python train.py --n_experts=256 --balance_bias=false --init_std_router=0.017 --norm_eps=1e-06
Below are experts of layer 5 (counted from 0) of a mixture-of-experts language model. Rows are named router (the router's row for the expert), gate (a neuron's input weights, with its number), up (a neuron's input weights, with its number) and show model dimensions 48-95. Each number is 500 + 50 x the weight over its row's rms, rounded and kept within 0 to 999. Numbers have three digits each.
After each expert's rows: "comes after" lists some tokens at least twice as common just before its tokens as in all text; "gets" lists some tokens that make up at least twice as much of what it gets as of all text. This comes from a sample of Wikipedia text that the model never trained on. Tokens count by the router's weight.

# expert 189
router:410545441485467573474457458534530518529418526463459483504467488544523505496469566443425493430573465470440470413505517482482469537593545456539490
gate0:547486643502516357542529620497469471495435462507449551472521455413546482531451445483558500504490590506486520474559449470559534525424547458416511
up0:545528510597414381470551460584461552457469487405544530502565516475449407474485501510516562524462750522443403505586468456510483501565607459454483
gate1:517440554405493476512539463515509493588514532497486443407443357505536580504514465454507486520568518501446492586504456540578456423483518504566520
up1:457589470431396481501469526574566482577484496445534428487389486501501534594453487503429433532479569527416505584513530478476544409488572478512476
gate2:512521488568426408438505544593432541494470550522479531474497432532451445444490525529435491514511624411563468466590538530573419502459492474565461
up2:479524523532573422480520543517551374486467555384365546485427435524442448539474480458488461476548411486439534522561397504552446481482556440596543
gate3:532520489537570449414454396445455500534484511511537570627487571556448522494459620483364505423466552536558548484551442455526572422476495569472440
up3:569527516507489472510461515465428485499415503503416443454488483460523437500498431480525467436529581469509465502454584580562482492519474465509489
gate4:561539461506525580419430507527467494547511612464504495534558475405499464542491514479460512511583518506528448550453447578421477511511585528448495
up4:507453504590532505520601476541547394473484446443502429486551478490541570464548484469535521512325586487525497513529507569438525519549444503386366
gate5:437571527405440458458502463490564480501534509592485441498457532500557424462526477468515421468468464501465512460503422441475466471463471495457481
up5:562516561521537500459554495476403533489422438439535516380528541564410545446495456505541492460446504404382551459467466438506407536553477629557448
gate6:504578612481498544529582542451558548470550416483498412558624462522577527514621496526550402481446474479457511582476540386546442537556561478553460
up6:447537428481374451527385489529548420467472532479471433477455458514482561535455454512491530560533495501528342547537414559482518458430515468497535
gate7:504524589425486544493491439449541442487559537544500523450527451516556481530534492516489473578435515611491576497525427490451496574586515549443534
up7:473493477551452540567441480528614459516479407455458436489607513485540557573455465514521521455379487461432490490507505445523555586444451493519539
gate8:545528496485511502532515489440530477411522438507521474504581598430454544473574466546436543580462488482512443426555454472528496574534498579489578
up8:509551521645521546494460449547417432490509487556523549585391530499526452523492559543614433514550469517563447401407521470452552489501525492491545
comes after: " in", "\n", " of", "-", "\n\n", ":"
gets: " the", "-", " his", "Scientific", " her", " Inf"

# expert 147
router:437649548471453420416401539545504414517454490435532538439475481478573514550481576543522453496602466558518514400436420558507471492481585451524469
gate0:552482533487444461551486385472446452493455484475481464447518442537495505553466447537521556541546596500564559425479473465541444537481502485517565
up0:459506452512359429428485366549478464443490499486558503401550511518548481468603429601524510512483607542458434475497513515561475512550557414499552
gate1:440510554397545486482567451492417487520506503512487494487460562479556534467529524409539480493476535487471514530524391498552518447526408580484607
up1:442553519481532553481435490556571519469524473497448450539448397471525552573526472548494472497517575534457574547526512517474523485507412450553521
gate2:526525461515514418466457492520446468433497568545517514467545474547461419554475579520501480471515557482500467533544572532487514527538448467530469
up2:479542413518567490462449384489509409495426543449541584448512500626516443533462534512460511482483499481507512484508482517480541495505521564409518
gate3:499493512583452429480389466462524545566491557455575545511542537416564513562551538550447508481503476415484504460560605552585531531454462488469498
up3:542537560506452483488429530460501593631436513498568575411560570396539512535505471555492565522566557474507487554516569573562577487480463501536500
gate4:459489465510501649493416514549583371479505448441470496504470556531493434534496508554484476410560474438454460471435546594469477462492552517476497
up4:517466517512591585522511522565498471540502418417491471557542506539567586558580537458525538542444430431506547593529564535533491532535468511506550
gate5:373483522478510495424498515490516545503505522573429452451495570545468540544532525532565488474515483552432529538446526542493516469430481420470535
up5:569534514513577506478476497493487467478435389454541544437495521466509486437525429445513552617454462431538503382536451528515487577466490539524522
gate6:548600549471458498425598478485479554531526524596489557437533528466568562551459577545544523541476423518510500533393490464475560491589500507515444
up6:541510493597493571604544546528427495420486557514544434546484583477468569398464581457507503598506493461460462518492529525556560471501449510532432
gate7:498474617433515514481430446579538460553544426485537443486493505507507550525573448530448566484395430516511505569488491494524519477539549499540445
up7:488419462599458450484478456617525522505529465543482455519518544528573468560523453455496534444467442442414471464435508460504539509530556473549541
gate8:525515572471462520452490514375501494469495513507605451494521468493476574552509510638433531501488432494580480357541490460467546493474465530476546
up8:451510529574535556570522463469519421474444488528645501435486513538513432531523394552495455458474499436561493450504596505533508444486453527495533
comes after: ".", ",", " where", " that", " when", " the"
gets: " he", " He", " she", " She", " they", "He"

# expert 59
router:496553648630546528483441524550467395453496574559542518470516516459516474493576576420471498412532486442514525508577504488586431496483536543463456
gate0:562459565523497518515532503522482406509374490570459508549580459516497609440541451565554477480547546461537534509583509451524453405531537546441506
up0:504435523529444453429501426650464522386493522511579565476502523480483473391529479542460560467503678491478404493493467440483492507480546430513487
gate1:432425537415500488505489428511589551497501526437467452530446604499537518518529521497490524550462460457432513512460476555547412531558553534472584
up1:497497518508464492576488487472540598518473513479459479471477485481546478520394564570450403515515442480457465567507543424482460513590595532485518
gate2:503487407530482423533493494508417447586460453455471571485557522612473492541487604546514459518416591512528518476627505470626487469437551435430552
up2:500479472524528458557488465520518475470494520427441507544428457602463503463550556519478525546530530466463586417503501493571416401454490566466548
gate3:486491501552514542549493431536504528463547547546447633577524624529537473550446524491496513513513456496542560476496493508507488409460513403405565
up3:514516479553541489530429508550431463603528421449508455459595530423553451489492540532501566455492605511429448560627497502510597422488495489538501
gate4:468494431523495581502416489530572475502568485480464516506549537551477516580546512484516537452555504571514392458485484474460517498521468585442519
up4:515508466472539588556435451524557501514495472455565524447482535408499550424543488519521484510530617521548492530582508583516453517514480527474561
gate5:474482523449464460508588402528486596601526507488442480491430438513470491451503410499479489444526530466503545529516487589543455521486514368532448
up5:512515538505620535567420546400577499437492533509548483489504542484479556459502503525544539530502453483452502442516437432489486504524506558528379
gate6:430586591545472472464547498481517543522520544566523524587533468504557391445464623511580434527466458392457566571432506494535512560575608518524546
up6:530528495475383543524472472581478479491436524438556419447486535465570495515512495543471588604478454459510487504452466535555521445456452482589412
gate7:565477626503510468452490511472610512476513505534477443473496559535454499510450520608608496490481489570454539482561434497488548506560464490466537
up7:460506528469488404466392508531586595514447518497513500590529474534493599481530531513546489471502494475448534459449443554462577460489465431412546
gate8:537591524490548448498418590443588513573505504519619475516535525413517380427575410505570636538468465479570424401591543507548512513578481559603496
up8:502541422565530534548546498521488447487524498586581520440467494491461426412452474517579486469529488553586530532492472512489477546484412500498468
comes after: ".\n\n", "\n\n", " |\n\n", ")\n\n", " Genus", ";\n\n"
gets: ".\n\n", "\n\n", " |\n\n", "=", "===", "=="

# expert 213
router:505428533545590513546548488493508501446471564493458560611464562503535465463474376430547494483421466506489490516539505473506622460582496509514502
gate0:553470492492478445572489578462475449554460555592470482502497488496484504491587484488592568516530408592536459430469430417538478495391483513495550
up0:548541424465463424476551558551504474415419424559517533447487533456533504446617521496532538439523553525455388483446397410445490485570524545440512
gate1:508402485454457417529508505519563530523598549471480454513443563451506553544576507468499508453527534550487518562456565556488467431453496589522467
up1:522489482538463461493481510497530519449526526491547406515415565510503529539522543543451480479580505583499515547470557468385386424466548599516463
gate2:495525371534370426502467526486552506466484501408524478463568492538506486549553537539574457543467563452519450450566528429397507529458544490443511
up2:504443427510385449501496497459555442440499528358480410498523470582499519547536468478480486496487569373511508535530472499442609465446541491480540
gate3:531520474522542494461595470463493584450518556503600490542477532576499457466484659506436524487524540491564478411502437468464457478478512543522475
up3:543475532503487547523400501486483582438448583511566531392497613470498552433460544443489618489506553484476509588522457495471552518567548444568483
gate4:486480476580547607536496547567502476459532494414549457474559513440546426546416533531509522439575530568486409459470539484452506554444515544515537
up4:495489447517516562517488511554529434453462477453515497526483605466487497550499457578573507517444528458530492501480540485468496489510527506507509
gate5:437509593502504482512494454507539535466454511425461402418408530569452432508436523495452590501507547484459502448532478560465494528565492454520551
up5:515549514491487484513539468436444444459389503447489487456484492530510528510545470500535542500451503477442587412403501479473507560518417576463507
gate6:475451562484415517504588490490437488454507452545491428485583566459519494541454531547525508491495374533513468492461504467524493533539543450505500
up6:517559453529445460550537528488533421579530603506498411435488605511472555555463493483507494520467462487550401522499416484500536403442621465461558
gate7:481510550578450471559608419517561499550466472516435558419503550457459537541598552514498520588501545475518503490559417494438457424540488538466478
up7:583493539446465481460497524543525545433503455487488541493554441481525517459504461497552511472537595462490457524517503543480573438574558485511491
gate8:484560520430459424556586437447556422481535407469458445446407480493517547478486431509587520536412433423472513433519476576553563566614485482532594
up8:516545507470400509451580490542578456511517480541567531469475497459585485493392486471589483416475464493514516523429490549505541467447454477504466
comes after: " he", " He", " and", " she", " was", " who"
gets: " was", " is", " were", " a", " went", " became"

# expert 46
router:511479543522579451503560478497444473420534556551561503477479508434566460541501509496481535545488511577528597427541491410534568534535512514502490
gate0:564507565445457447534541536514548486472480476539518451527494489508463528493499541538484537507496512564538502504500470471417450503459531464563483
up0:553365493496500444448503508569588517430506481541540510453557492478530492494519466525442533448408602516560398525496446476490448476605427427449530
gate1:563464466492515524561490467403483535496480535477497486505461514516485522459519464393477528555491505578494527516565529515515530530523482599470519
up1:456531488518485565502454481536499528438513499513533570579458488500571476509448500528420458467466532615541612523506514420475458431614500530462432
gate2:508576437602509418520561530437480500532526454510472531434496429465462575551513595571513440546505557527488469478610484530508474507461493507534484
up2:517503491501500429503557409498475453562525502440517463568356482587464537465557540571516498507508563430409465557602457544501575426514487513558492
gate3:364428504496429443523534485465422481462543487498530577512533471498566475479445592504436523485467513479530510394581471477536519508517526540479467
up3:535468490420474517552397560554598472540506527497477518450525571495614557543489483474534439430454576587484483444557460507555460480521544417533531
gate4:483486537554469575450472463592548504549545466478553506540491591540571495541418551482455514438570530459440426474446456567434574482420495502569566
up4:445527491437458533545532539549519398460556433479519557471518466468579558425567468494526406514556531564518428556461550562452511481526518485460489
gate5:438371471592455470504553481537500492429477551549375538466495535415502466394518496454508463523520508507446598530429446603560624577477509475490412
up5:512582573370603560545427538494455569517463496473555488574493539529494492530440418517508572476516469467475485451604528432478433485490432529471489
gate6:528494565511429543474545507438544554472524556518510469458579510440395488516550589472498508483476421435488557495477517495572473479534563454543561
up6:527454516565460493568525533528526455557499502526454398563464574388512522418500511440515616489464480426487431495599455549522471499494546562501495
gate7:485578625509468557547521441423550465497586475502531547506609516506518467439576493558555529562489544532527551500517464430494438521529621528459457
up7:542557577499513469520471457558635488496542403459411521463495504504580495431495516553567573469472557484535516522415541498514532554552548495556538
gate8:528541541407508492535514544484480417474526511449441389464501398423442485436551498568470583533443494454543457445566478453546456549519484492536509
up8:452552521607494520494592440538445486523543480615577631461503471488536441483418511483507414500428532510515525515472499516492481457493442513500385
comes after: " which", " he", " it", " that", " they", " who"
gets: " was", " is", " were", " are", " be", " had"

# expert 42
router:511481519493412540541515539552408458532440523472530515490467591461528489523572480580575487547568589596590501515478443543561440531410484478468491
gate0:582452508418517457449516568530465512588503479465525432508566456511425551561540459490528567652517632616518498510467540512488459460453518407436561
up0:567430485534456422408470454558480522476486393525498518499492531453548459461549442494532612514469650476439504556522458479505600472536560496534466
gate1:478416604444548481510547364451575552588513472540568436496498519420585551488556553465460457544484491570538599508399523582474473514543496425470423
up1:542513462504530478508455429488587543479556513580508460567442486435531590503548570506502460463533492575521639503403536473450451465554513505517446
gate2:522491409530460476411511634472508508531467490433482445487496448520501509574435548478603522531612595490522505552516519535522505491469540447502586
up2:442532471534478425578489572475584518462457514471499517558469546564448422535509474432483586473438533489455540545595502469463478499532522520469546
gate3:513513480588537529488524428499487507503507623536539549559578495544522428554556507483470453556542553578543503459478508465522541519465447511400437
up3:602518529549601493509448485573496488506426576544431457452503519544539451544523512487442463453525659482508537548492512518507508559526485526532529
gate4:496466407531471591504480524578496490549517508437407443595542569494479440459394501464537487493592511425551435444566442588502571525582461517521423
up4:451451504503451577478484487515593412534528488399541498504562550426490493408534502505576472540524449468521520553571526527463470517596426465444514
gate5:401529467490581501452443483506508578478479559538431521441479552508545393554595490520531420483491499483519518521576515582485561563505490411484427
up5:472562533507578518555463537476534507445473490476546508502518583500484538519513451506580526574475498395496509437553463459480558445488496558411456
gate6:531485543486495516492618495446547482459590429580612549492666502461494379486460596495524488585547458545445471542404479389451506538564481492543532
up6:511517421591481513512402508607441527475475551450427337471354550476527563486474468607422495453497476434493496497631487564571515452433507453471479
gate7:506513623460520503501433307458583570483495396494547458486464572527558476509576504559506509525508546607539586521582473416479447523553434615428514
up7:578509434449463534562464517591522488453459522445474384499542480491555555520510499544546543508465385470420513479482525464552599515505575522508529
gate8:481498548478576493545480502361546423494576481496479439510529503526485497559444492472495507475413421445558433473646478521517607485593435522509548
up8:445501569633526531502503500536499570508470530588492579473496542494442414497498528456535499389556574568483488593480523497488556460547478428485435
comes after: " was", " is", " been", " were", " be", " to"
gets: " that", " as", " made", " said", " how", " when"

# expert 235
router:480417582574544500630459521515515428495510556543485482546461526477481453486496343410494534448495439428482560453499541519503531542532501512473492
gate0:589549575532429377602538536431458469477496534535524422527515495400463421430535478571542530431440579531548472488489462418559465436502537481368522
up0:522506427598393440446427512594494569338547485641554497548504618496528497453544541524478565521434546502426464547473485502503491519588510508557527
gate1:428516508407584528527488450485503547491561486481516436449502520548494561413502451442546520516469457502501547595529478568556509537552523532532522
up1:479608452462581564468468522456560473446587417510504442507476520520548512533477439516491431568459486476513472562553569496572471482547522541589522
gate2:495432419449382472492496514540577523382406451457527518403544487504437476505461467502498459524506532503390496460536500500530507407445472467492482
up2:460475479485506465489541517567514503410514513408489483471464488560451507549490532605537528545561528444449467491536506478458459517381539445505479
gate3:484579626521478472499472506524510532464595633541571552586530544469537494488458488509470587460461484496582466416417520576508471500509496446471533
up3:497539474488557541547460384481508448525392493504503425405516555557535478425502506447567489493519527432501455513575503524477545434548510499600479
gate4:451445500569462536438428429541459500509506505436478603454606518427504414591425542462461485505497510507492442530471471531514582555559504564473495
up4:499520457475494534546492466482526387492526476461483443549513536450557544416609496507550517473474532545490468523524512519445404440420393541510512
gate5:529585430514448466500568513507485469483542527559519404465482473424498430429539440553485503462516596421494573497456475536514472546444489422482507
up5:549467609507504529489462481463413541493471499422450468519584506505499580524435509497487470513467460549415472468569407431488571512528505485450511
gate6:507527554499498499529549461554534510455490512481471538488524486456430432522500541521450591468480491431477512471492459469497562509518565576493535
up6:518510444516461428483491536551420435531486524521549412488431582459590522529566396495470612460461458445506436502557494534560588532453447505537482
gate7:489536590532609514559467513407525530542513497509542494506468412545536521555458399536568500459430522500528554531619380476481545504554528520512558
up7:395533501405656448489499510462554496546400530538480508540520490550576474596526514588546545454483494414477529507559483492511497512567547497544551
gate8:509525567490524422600513473445533489456559531546582452447514550417538517526571550540542583496473427418531404421513568481504590480576526540539532
up8:531522547593427534498556437461507376532514514496540519503507360531603407486462450510509419478558475482617468553439403491545523542487449515456495
comes after: ".\n\n", "\n\n", " |\n\n", ")\n\n", " Born", " career"
gets: "\n\n", ".\n\n", "==", ")\n\n", "===", " =\n\n"

# expert 190
router:513498517447454461590521412407539472465499479490547491515487492502517578545399537552577539500571486471461438559400437527508480475466518400471569
gate0:572568565523478499426485594487491482504512529527394366424513528451432427496494394524494635535446499473494517504524472447463432500475499541502498
up0:497476519538393434496427463584511516484450491544460472401490534484462489462532447526528583519574567466420408446490426426486454488591448433517456
gate1:519457430404603531487515446469451518526465438474527522509515535453563507497541559413574516473557425526426516451464495499470552508514438543376487
up1:526653433494545583523454503535484543502487497471523517519424517415578527558465608536435510476572535542515468546467502491459529476553556465421536
gate2:576473461485425520557427517544508532504469460488411502513484459482515464499482577448550487529581519460482537474554574532510501487491571449535515
up2:520513457513497563462529410498559442463489480390502457461484537534456475558474479480460483515540461454493485482479515538523506482499580437486557
gate3:491516556577510465508514500448463545458556551537517560631514519521527452484429453556515450468502568487636536508534527542533547534517661467490506
up3:476504584510467494476466438508520495566348485520458531434546508509574533506520485446498472511523553470474465532598514507538552500538523495519412
gate4:533446537410432528445486550607468415541455536422587534557574464564494490534416514511499481462529533470515408518464449528470460528427519561492449
up4:598504552541508508432526434521543534495449482482569506520539509557583431493542475445544538489419600579453502512479523575478465495419452378463522
gate5:449468466421563394417495512546483580476531533581384458477491454384562460445535541561528558450487554478532640488503495569542493601473535506464493
up5:455555475392490507481440518462462479509439420463559565487515570486464510467488477458483518505538347511386555443487462571610585484433461544442446
gate6:606491520485558453466444409560487607447508596542509496529528527516522477445519580558474475464492451470451605417530565446471532631486565526511506
up6:480503472530395493519458579619477513560520565505528428476460543432496546522491413526512614530500418426558411536592432502586474448605554473495491
gate7:544472517553461459524566473522452545448518486439468587498543496467570515496562502580519576408441557507518477526537420486514446569550533543469496
up7:526422466559462395576550513466560532440560498394386553554509471522500514570553519582454631439451499444483535536512479520420479578606526520472537
gate8:572585569438497537600475507438454521560515471447551518503524445474496413526502526592448547469391486452456582404609479455502480573555489529432542
up8:540550516583543561551542478505459586542448464507550542524510486451483492566441490561463450400495618500537606452514580529429489553502490580498459
comes after: " for", " to", " of", " with", " in", " the"
gets: " him", " it", " them", " this", " her", " his"

# expert 156
router:445610521497492466475396527473515548543496581410443478494450499474457520502527516554436537533482551506524455482524457519454414556548468395513542
gate0:498519565505573423547507585399510533464433514518553536461485485477514520490543569510495544604492578513497590497562470435575432393500577525479465
up0:593517527594454425458463444522492601472511532569493485396568514517607438484487497458479504466500545486493439427428443508503510510566546506436434
gate1:556462506462486472527527458481428501457611529464428436539583546549530568509431540447501550461495504375469556465465473576478484431518609472547447
up1:463596547516435559554445470567490546406580440507494512515404462452590496538460444538457436488554520509414569479498497529452442545565591468539494
gate2:475466435578464456508487585452450580491422499557463565355480453543473485508464531498496514623548552501392543482536554540482482412513536492527504
up2:475489404538482457513473485443523458469429600449496526516501433639478459578572514505480489541539553389499512569592372479469430458501628491488492
gate3:413513513646498432495523537463456520499629488515533523534441518584497433546490478462432559457451476543472507476560569524426555443483470531457518
up3:427519512418544517485425541474566481477506480512541446422491503506520552518417514459520529542500574512478525513557503519536598461459513564543462
gate4:461521532585432627487485531492524526502468418494573503487584486493500514477471507436533523516569545570549448530451460535527480437473496481439540
up4:428534508467501565523515436560450483509553396479490485414529526493505576435511556568559485528454481530431553545454525512471418409499497451513504
gate5:522509536516570499585531481514444531449494554465428559503450484418534497390442464523487495522473542520446473522519434646482509516475432545507449
up5:503539478444549458574428528510568464433484438408470480541565583494472496442561439468451483533509447421487515445537422464540480544586442557428416
gate6:606493578463453589494520514503494482525540496569542532517559504458572513484492600536484501453524423478445514500503526432517608524572513525526478
up6:489518440580473500517422460546455595499559578504538510476523556446456510533495480523432556539546407500571437504555422477480421411460530547443577
gate7:563461595495422512473439377473536530443510519466414457377473532476504512500467489532523480534520549522524465520552457457415496535537533602541575
up7:546589588529531443547450426558505533528548641445493467428561465520553513592537449572591509561556550498369466535497530489535517519533586508485532
gate8:527627559520603438518485523506570602522583525520474491603589487418477422462581428533478547497453426475519420483525534415437503513538496534542510
up8:423483503607492563452591426482534511500454516511504622467419507514512467436446552489483435465475519613445459471463486537639471577462419572449495
comes after: " L", " D", " l", " V", " d", " B"
gets: "ud", "id", "od", "uk", "ok", "ul"

# expert 134
router:454593559507448393486448538506499475482512509580480580471424467592500533571513546432589457553481462422520455582449538511465439544413532512520481
gate0:526515527435529538545438531485445515475435472581571446420576450362515511536430496473536618510517492479525536485534490466556568395463557533472528
up0:506503493541494471334540543601488569422436513445517497467571503521462493438507420500522570553498555550497373529585407483502537463525513506511504
gate1:520387512454527481495568494545499565569556469586502581497590562503593529477541520517530393514492536493534601486404512548586576560482509551497514
up1:367526565481468534525446519561518585518524477520504561523494502465475540582447521546461453532523537482459612459469513467497500483542508536571425
gate2:388465482523449503457465452491515498486498447477480521483455460465482531516493556588451442553513513447483482559572452579562549455487510512613501
up2:468523439481445477498568498432521456431413550427480501522481447498515530557532498459570552467478476473517427515535432499499566550528484519522582
gate3:484527516549524451521528446440463533493546505384531565535479506477523418439382537418442471492452532483552525444610571560460522524499550550478429
up3:508498561518503467510508481515447578535466577567495472397489580492627497512519475469477563424514611501495519519491557574444554412543524486523558
gate4:481517528556559539446473496553504529399475569529505535549602559568528450578436575441544429380606593448421418420573386546499594492548473522446449
up4:472494514561461563478544527457514465543480435393517470536452531432500583497563477503553497437443433533529509548490560574471480396522402428537512
gate5:420479478491538483437514518538496610425446538442488465447429489437476525468514528480477524482456513478493573528509489525442473485414391503442445
up5:575529566454533471515469563469534395510500421434476549452561573502502563478398436501532576505536471481475541547494438495470438519489512495560476
gate6:486543500531424488633521467522422527456536467544475544444588489456533449494390595521521463475496434486367548521445506414490553574582563531574518
up6:513481439522490510469481499587562445551485538420510415454578499429499541511517539512466542531521516507535501539546453543475541459498574410515541
gate7:529487554536531579541530492549501474476582423532457510448471463504570442458553463588574571559474504503481616452452373453531548558525479532557476
up7:485512457538537477552554449469547516506426467469562471551593417482518474572529511602473493455513413509484456480480520550537560443502455475433547
gate8:550500508580523513537469519477551521463560539535459579570457506480452484466512503493538539466401521479541459404528480477550468581573369539501492
up8:528588547520442544579499491469451503553471537550642469475438545511510436528510486581526418440533446504480511471385475497509523488392534456483451
comes after: " |", " /", "1", "2", " with", " and"
gets: "/", " s", " un", " S", " /", " m"

# expert 73
router:500556482488547547523504539429502551513515531525442507487468531487500504452514507481491501398517550513567405409508502448530574545583504528557512
gate0:570489551495549459524494636475414486477449499576432470458537536410449540483459455509598558496553484581523568442454571440505419510488527504400599
up0:464530517580369428444503493571512495447507526501528498426485512395558509489485462575512559488556585524441422579535440367532424560554526470554468
gate1:513508471381550510577539429454516514553478519474438499361519584464559572381491491508469545429413460390490495562496545525474474508489533567477567
up1:474558513541467577493486481515487604498494524386507458551463496425505389491421589530409528484551533509458463553563526480470510414523555549533446
gate2:504557403487486370547485592444517501447499543512474513430471498525481521513452506499520410615625494400506490475541482647421518506457525492527507
up2:491502532339474539471528510463475473519433560428408507541513434584438558501530466465537514577500512441481500440531406442547468443460531498533567
gate3:524458528529449466479501508490490351524535454544460560581513510536502457557531564498406539511502545476563489465547457516513551503439498489431454
up3:493457500499501521468482560562563455575452456503452507551549554476556519595506521530487493477504568434530494508428501550510560485510493572551476
gate4:542468460546506610420514433547551478470484567472438550555521364444542497586486545515558561450533516431511464494445424520419557497523491562560509
up4:517546474444435564531459553521503456523607485493549398544516606538514516396438473492415352490469527528503436544515562492486414473494536442438543
gate5:484465416488572482496543505468469480570526514503503364543495527489534510439529461446545429465574519571444588502528544546498447512375543438464379
up5:515568585489478507484415456525512507391451504496506540471567515527524606532439457502460446566425442475480518416492492445544538526591468537533485
gate6:656538578549453520505561493480524527467537489442492529400537542463506528478467538515556507518495450436429444640453492417609545513458499427601538
up6:498493527569464483517457468527407511616561531478497387462479604528538538535491488478456562519469459454483495549590479504485497422447478490491435
gate7:513526559508414537600573483463561420494546428511399550453509550498461503512471481600605510573419496502451538521586386478430506503590602483520564
up7:544446517547402473555499550490586445481508446463443459480511536498510542560509500505566548549458482439442455497512425493506540524541573474548519
gate8:474498593483628455572484500385489484502529493576515514454465586433521492554611415535553546459473439504582485457524535485513564614577486479460573
up8:535564543533482519510508497539468507481539509571597598530452479446538430528447452603528439452552477460494594527392492486565451498428447444402485
comes after: ".", " and", " with", " of", ",", " by"
gets: " the", " The", " his", "'s", " New", "The"

# expert 117
router:466489486454536422513483465571438429577558417496540479506513565515464505514578502517474503458399503487503519545521452613505586583490525416469517
gate0:555502565428453464528563611533439510498518456563479476562507453422494558450534534510538467483489539465509556459501408387564419474441591483568533
up0:475538476556469450509541486572474586446477471544529502531529520431456507393525567474585521513466586473549393515394498445486489502588608481559471
gate1:483403565425517519477487554471492520488598522456503493434436467507531520434549499507494514494527452506535401510489618507488537476439457544463548
up1:510539476509502481456449508440575513520512504532442485481484469484545573528461543558438458523523515543382555578509544475418542491457536502490504
gate2:463622542453543469476516532427582493476532409548483456406566461437501459445559491554502464560506566389460526552555422494512369480500501499528512
up2:496521406397578532393493415454509377496431514407414510491481537523402453492596442533476512565555513412498574509572418545484479494546492534417528
gate3:477446484580551552556488493454389467467534460523633534622529514489547501509506522520470528526491460538444530385538502483465544455523500478402544
up3:496470461520500445494515535475448481552461505623498523417523501439580487529531479574521506499518596499462506501487515559471512424492578559503484
gate4:469464516531501598584369619536520466494542542532448516485446476478575453524447486483535384446515521467512429518502520420419466528460366556451554
up4:478493487556535566461509555500483404460473417434473526469621593458529575447457435557505506472427544524485639500553504468491414528505454564460529
gate5:475544464432475478500555526530505605512521561537454507491368457497607455465484530433451526577530521477466577563512453540465554465433419379469490
up5:538508569565624516531411515489550476499395481539484474482587537509480588495511490458517425447496494452510488420382498534549551620496533542507393
gate6:499542626525466479485543464538459491425534376486483530528620486493518587449471545504469474393467417542512452508470502436477552449589461503562447
up6:449476470544548559538512525549431476460540557570518426421442560397417497431511520446496514530573498512585460575534449534566520537495467520482546
gate7:501578614418404593504539479453527588485515492539544465491468514446520560536535423584582502529454503542481510582469447423481577486525476555431496
up7:552451447548546429477414450555510468452531494554495437481490435521502489477505544523543447464442424497349494559527486489440539511491500609440472
gate8:576511594474522514432455440475537474471498430537529508539463586446526470496578586561510587475486450448597497373485488521553536577585477565568550
up8:431474474581481530537499439446510484557466552575562541458502469509537430469447608461652438450477480613435502520424460478418524525399488500465470
comes after: " (", "-", "-s", " \"", ".", "A"
gets: "c", "ub", "aged", "ut", "ec", "ir"